{
  "d_model": 160,
  "n_experts": 64,
  "normalize_top_k": true,
  "n_groups": 4,
  "lr_router": 0.0023,
  "vocab_size": 3089,
  "dataset": "wikipedia_en"
}
Below are experts of layer 3 (counted from 0) of a mixture-of-experts language model. Rows are named gate (a neuron's input weights, with its number), up (a neuron's input weights, with its number), down (a neuron's output weights, with its number) and show model dimensions 80-159. Each number is 500 + 25 x the weight over its row's rms, rounded and kept within 0 to 999. Numbers have three digits each.
Before each expert's rows: a language model's description of what the expert responds to; "comes after" lists some tokens at least twice as common just before its tokens as in all text. This comes from a sample of Wikipedia text that the model never trained on. Tokens count by the router's weight.

# expert 21
What it handles: Subject pronouns and relative words opening clauses, such as he, it, she, they, that, who, which, also, often just before was or has.
comes after: ".", ",", " that", " where", " when", "See"
gate0:480499502469491528532571455480486479512469502447511484506502508494529475497525529432516542443478463479466507483519476513472456506447462522504486499487515506496511515466514507503474503547475496504472476456489495502491551487516506492516569479
up0:479495470479442488508521515469504513499508448481511482506500473494487511455517498498511519518476475455501479481516464511490487540474507529499474568510492520507494499503529528496505479493508496530502489476513501516485521496491476482538536529
down0:462513508459501453496524536478480505479487485443475508512529532548474519492499520527477448479522508491489509490498520489527506493422517450536493482538434535503484520479487467457493477513524488481534467475515508505522527469529509481511477499

# expert 62
What it handles: En dashes and hyphens in ranges and lists, line breaks, and short function words such as an, not, do, and de in names.
comes after: "\n", " |", ")", " is", " did", " was"
gate0:486494509507491467502478508490487461499525503503506534502487476481462527469556483536551463496421545508520500510496473571499487493473488518482511525501471487452519557508509534502549532502502505494451524481514535518476454498513515474516483490
up0:466526514512456511471530515492465504492499489490474528519521513499452486471511503523497507515471528458503526494523518550464512517455563517470488529520473480474511525514502508481490516519472504535482509492496479518454487552509467500524537496
down0:476507464485493485524492474494514522542496497450518451507499491477509517518490481493512516497524545428506471496506497552466559515474498492483503479509469466487518520485514472493492496493494546537508477523501535505481468505485478510504495541

# expert 56
What it handles: Single letter pieces starting or inside proper names and initials, often capital R, P, D, J, T, G, as in Croy'd'on, 'J'. S. Bach.
comes after: ",", " of", ":", "|", "-", " and"
gate0:478481525466510552505492471551497522481473505507506511542471488479497494527501488463574509493497488468518455509477501528514521492536480536458521499510469506449469486475503481526536496521479520513462486523512514493479463524474526498491511490
up0:475510456464447501491502474526462526505457488507468543498521489550547435527506468496510497463461512508515470482451441521498510486506528522497507515483503515493505503441524506524481494525531509432464523532509493509539495499486528483513513457
down0:495469517468511526459511523499507511481512558527528487498452486497486532545521473475463470518502522487518499437524503516478494494540491519458480454478497527478550502479467480512506510501506480589521486507572479530475548454498527488480520500

# expert 31
What it handles: Capital S, N, R, C inside acronyms (TPS, UNEP, MCAS, ACS) and starting words or names like See, Seventeen, Sun.
comes after: "\n\n", "-", " (", "S", "A", "O"
gate0:471472479483502519542499493531498504517447521480516527473530502517491466492507481488467495499486477491532512485534473482469440521478471522450482455488492519512512486513505497477491457517471481510536517504482507470514479472537506542429462473
up0:513515495493462488525467476517489525507447529514494517543525532510489526502522470503515478496479460539492519481516474499482490486486513491480480453502485503497529526532497509513466482517464474518515476512568523451541509471537510484426485503
down0:479518480490511471513502497457509525488504472516485515481482474487513518522558490475503495508494486500505485534476510499522451481510540527527543473539491488480518502469508552538489490475487506540505501493483514497487519451515472479529492495

# expert 1
What it handles: Single capital letters starting a multi-piece name or word, mostly B, M, H, F, as in Horry, Napoleon, Maxi, Kingfisher.
comes after: ",", "-", " of", "|", ":", " and"
gate0:478479524540466518486509514564487499489521499537491511524487498536482515465480528472505469468424490522525461487502489498526522535546494525495516480486474561474489459469454502517525531489487502456525518519497524506545521558522486522466484481
up0:468499521513508516461465502507460526492513504513496522512500510537488492502507481445541454469458505471460483517512536492524514519538507532481525502500508540440501452509469484511508526478512496486536515514502492475542588530488500504471453522
down0:530509491522479501481502504479512535524505464496510446496486513500516479500478488541434475529540502450500568483542546526504517453511475520508504488519486520494469488483510490504520527492462457493484524505467456470516532466550518533482512509

# expert 54
What it handles: Commas, colons, table pipes and opening quotation marks that separate fields, lists and labels, as in "Mastered By:".
comes after: "\n", " such", "\n\n", " known", ").", " name"
gate0:511487532560517477529521536509551472495474517491497516544529530476468512487511516497523541508529550494506490488477513489516520504530478548486500512508516499496530486532525484520489505523472506537496436505520571505489520537531467443527502450
up0:498534452549491514510475508482548483500519531482485503520533513502487481491546537458482508503470543480505485440528525522473488502443505522453494520474487484466500516488461579452513458510480481539496502510506516534506535498507498536507499541
down0:495484472502535521539484496541487569520494464459495472458498472529452470494488529503462494488504529486513481512494494466489485508490493448515495470494484477519529503487488485473484570466479522494525493528469513451491465477473501532506493479

# expert 44
What it handles: Line-initial hyphen bullets in infobox-style lists (- Operator:, - Label:), "as" in cast lists, and hyphens in compounds like 5-HT.
comes after: "\n", " non", " co", "ti", " two", " an"
gate0:499481472465490494480502553480513498555504556510476491559509550519500517532540521441458505497484537517488505497492522482522498481539523484498483532522473492495489470497516514455502529539547482508473473526496497497501495530501534533468533515
up0:479514520475511492491475536497488481558515540471487501505536540541493534498509535454456502510468486546460488546481534512490541484498548508520511520502457478461528511504462502502508514513505468540493493533504486518478463542477543517444530513
down0:509481508531425523482505481506471453514524495487541517501514489509484481479476498531540495510542498488536529494487476518508492456506494495463482490481541457495490480522524447487480512447467442521511508474515478484476498521499515476491547472

# expert 29
What it handles: Line break tokens ending table rows, list items, sentences and section headings in structured text.
comes after: " |", ".", ")", " |  |", "==", " ="
gate0:511495503504448458530482551502513509481514469530471500525512458491510496539533514502532520483512518510494517478504485517526491530508511515502515492505514530514517504517456531461469530479497493549485522494498492503474539476496535463531519548
up0:519516472469493549467487469490454520494485507522519514476492508484483503505454499466507487525502503451495494515462517518444476495521472486543477474514488491483501484481536466515521495540507488473521496488537482533490486527528505496437514513
down0:516539527530505498503504528512492465491464485509458492545503526509489456504499476480514541501536531494551524529534543536468461513490479468457407488489502503500489474514446528483515504520564514513500500516464497503520479504476474488477533495

# expert 24
What it handles: The leading 1 of four-digit years after "In", dashes or table pipes (1975, 1899); also odd pieces like ad, j.
comes after: " ", ", ", " | ", " in ", " (", "| "
gate0:472497458498497473502503480551461472454474517476474508462465479525541542499501484486536500541476460450518511522517509445572496527539504515541542501502516519456496522528521530502523506490443524470513474499497505505511503473500483491536503493
up0:495523512528479541491446585450485520492526485477462472528528492496476464463529513462504523455507534522488485495530497465495464498523500506476506490542484510516503522530491490504485490527512483497462550515487505525485503514528501499496486474
down0:487505491543500467468527484469500484511494522514484527534485547549482523496473527521566501474453507504513480494479527523497528479475521475519496470537462475507530500487523499466486526522458516513520523466517521524523477499496512508469496460

# expert 14
What it handles: Determiners and small number words starting noun phrases, often sentence-initial: The, their, its, this, one, two, same.
comes after: ".", "\n\n", " of", " in", " for", " that"
gate0:495500487488517430485491502478463492525475490492530478477521482454531497483509528559498479489503514520549523475478554506496521481518503522508517489500453521518507430472456514526547503472486476501486463530484553486495475503489524477500448511
up0:515508486485494482516498509453436486543502462508550477481498554462501508467546530537485488495510504561532512501522554492473491526514509498509514491456489541522482446496484510512526492505493477514490473496477506505464548488488528521498452559
down0:527468469504478502528475524479448510501512505515512540450509506500490474482503524503490529493501478516538490495535474509535494546457476519548515511500517494491459493482523470474506448521546482507487525483477490470479512482451537480498510466

# expert 2
What it handles: Final digit pieces of four-digit years after a split prefix in dates and date ranges, such as 2'020', 19'14', 18'48'.
comes after: "2", "1", "9", "95", "8", "93"
gate1:492486507507463507512502508493460479523459456472468523526532498513504471456496495483501499504485518448492478524500484507500454467523518453535496536495544531514535468486526478476499499513515517520471546497485489523491537474459508488520454495
up1:499470489516502508520507498497531474530469528473511500508502524504512511476548507522544500462472506475531510509497494500523467482483546504519521544492522518501502454505507490488490458469467518526485517532458475488502505487495527490495493503
down1:494486479508550514499513474493512503446518509520525502502476523488523501509476509512498489504530475478519471552498451513522504515507525506490483517514496469497496519486471510498530512508489457509517489493532518460547515443459480532485496506

# expert 25
What it handles: Table-cell pipes between numbers in sports and election tables, plus opening parentheses, brackets and heading equals signs.
comes after: "\n", "0", "1", "3", "4", "5"
gate0:476496493504499477485507534433487483529520511504497492461449504485529510529502487533510460537496508494522530475498463523466480517495527483471523495473476501533491552476561510501515479535518512475465518524525531513495489503503479511479485519
up0:487478517525470526485472538441535495471524506479456508484495524471510522523526462545522457510506531477511493474512485523489450511495562503503491472481484491533472512508541505507487467588504516501488517501515494500487487492482522525473521527
down0:502537465491560506500516550500488499491496497507486488462490455492472495524487523464472500490520499492512500495509535485440485583501532492476568506511515506507492470480552528515560505501497579459505527522486530507495434498538507534518492511

# expert 8
What it handles: Wiki section-heading markers like == and ===, and single capital letters inside acronyms or initials, such as UE'F'A, ('T'OCC), R'P'G.
comes after: "\n\n", " (", "-", " \"", "==", "==="
gate0:471472475488490513485498485512437481502492525491491499508546496473505487536521476501504506530478548468476509473498505500456477524516508516524537510496484541534530495496510519474537475500482475518505496497513491555532519508472491483512501544
up0:457459485493515476490459512512423485554516491502520490492510485517469467526514483499513495522463490485489466530530503524493494489472479549497516502504524551523509481513522520481491471506517468490527513492474511556532506470498521462468501513
down0:527448518506474517528506518511482497499509482522502517490513469531502510534520511509489515489537453486509519478516495485502481484496511515530493494494500509493469502526478487462490511469486483511535544486501523544554470483484468506494556491

# expert 23
What it handles: Middle or ending word pieces such as t, or, st, end, ect: Reverend, Nintendo, Attendance, honor, sorties.
comes after: "1", " t", "he", " h", " O", " cap"
gate0:446506524530509516552492463516523514541527520469516452522469505500485500483543524509502499507518530516522496511524510516488467487477421438530500459504493526514490490524461531498503488477496491519507539531519545538484481509506485477516510498
up0:464547520522511490546455542515511489510497514453506498526548457519502511493509515483527485483494505493467514472509410483500474519499481523467488510495515501501506480502479512527468472502501509505507498496506545519507492512481489500513458500
down0:508452473480485483469522507519477524500492528481540492493497512494480502477449528518521448494520518503572458523484485472528452472499465545474490523540481466498500516477525542483461497467459544461491514487504477508512491466471507486471456547

# expert 59
What it handles: Digit chunks inside multi-digit figures like areas, coordinates, patents, weights and currency: 10,980, 1,600, 3200 lbs.
comes after: ".", " | ", " ", ",", "′", "N "
gate1:441499519450444499486543456505488498507506480489506466508527527479499505520485468488432523458513502527493564486489504474507523499464509505515550506510507522509492511494519529495532507569500462492480479471515481525505488474463473488518531512
up1:452508522490525470463531453467483477506561459497511485489521483483524545518492480449516526536497509528490504505491534462492493482476502499532538485574537502526498497486535471513514545550505471481515454517506479521485477442464506493498511533
down1:525473486488494514457550521496523488503487513484522484482459478492516502472499506471508515506470485514478552504479464505479530495531526522494501501500518535477482483537455519488520552484509515450513552509500541505501524513479528534491487516

# expert 3
What it handles: Common nouns right after the, his or 's, often sports or media words, such as first, team, season, place, home, career, album.
comes after: ".", " the", " his", " was", "'s", " The"
gate0:483530461467479560462508496493489498497475533458479478475493510507486503501495517521479518497493501504511509508496514502516454506472512487554476521523484470509510496487485511502503539512560524488521512490472500493500499479500460491487485530
up0:503490549536437541544550520498487491471489497534482512480500497479532506491548486489489508516510500509521456512500513495432470526502475516482503513491462467521466500497458507545499470459517490501491492527470476498501525496520469511449499516
down0:527511481507522485540535469491482431482490508459448489488498523539478488472520546464512483526501489490526494512473452494514474532500495516485515530506485488476510490475495486542467480463492467525457514491515497512512494469491510534473465521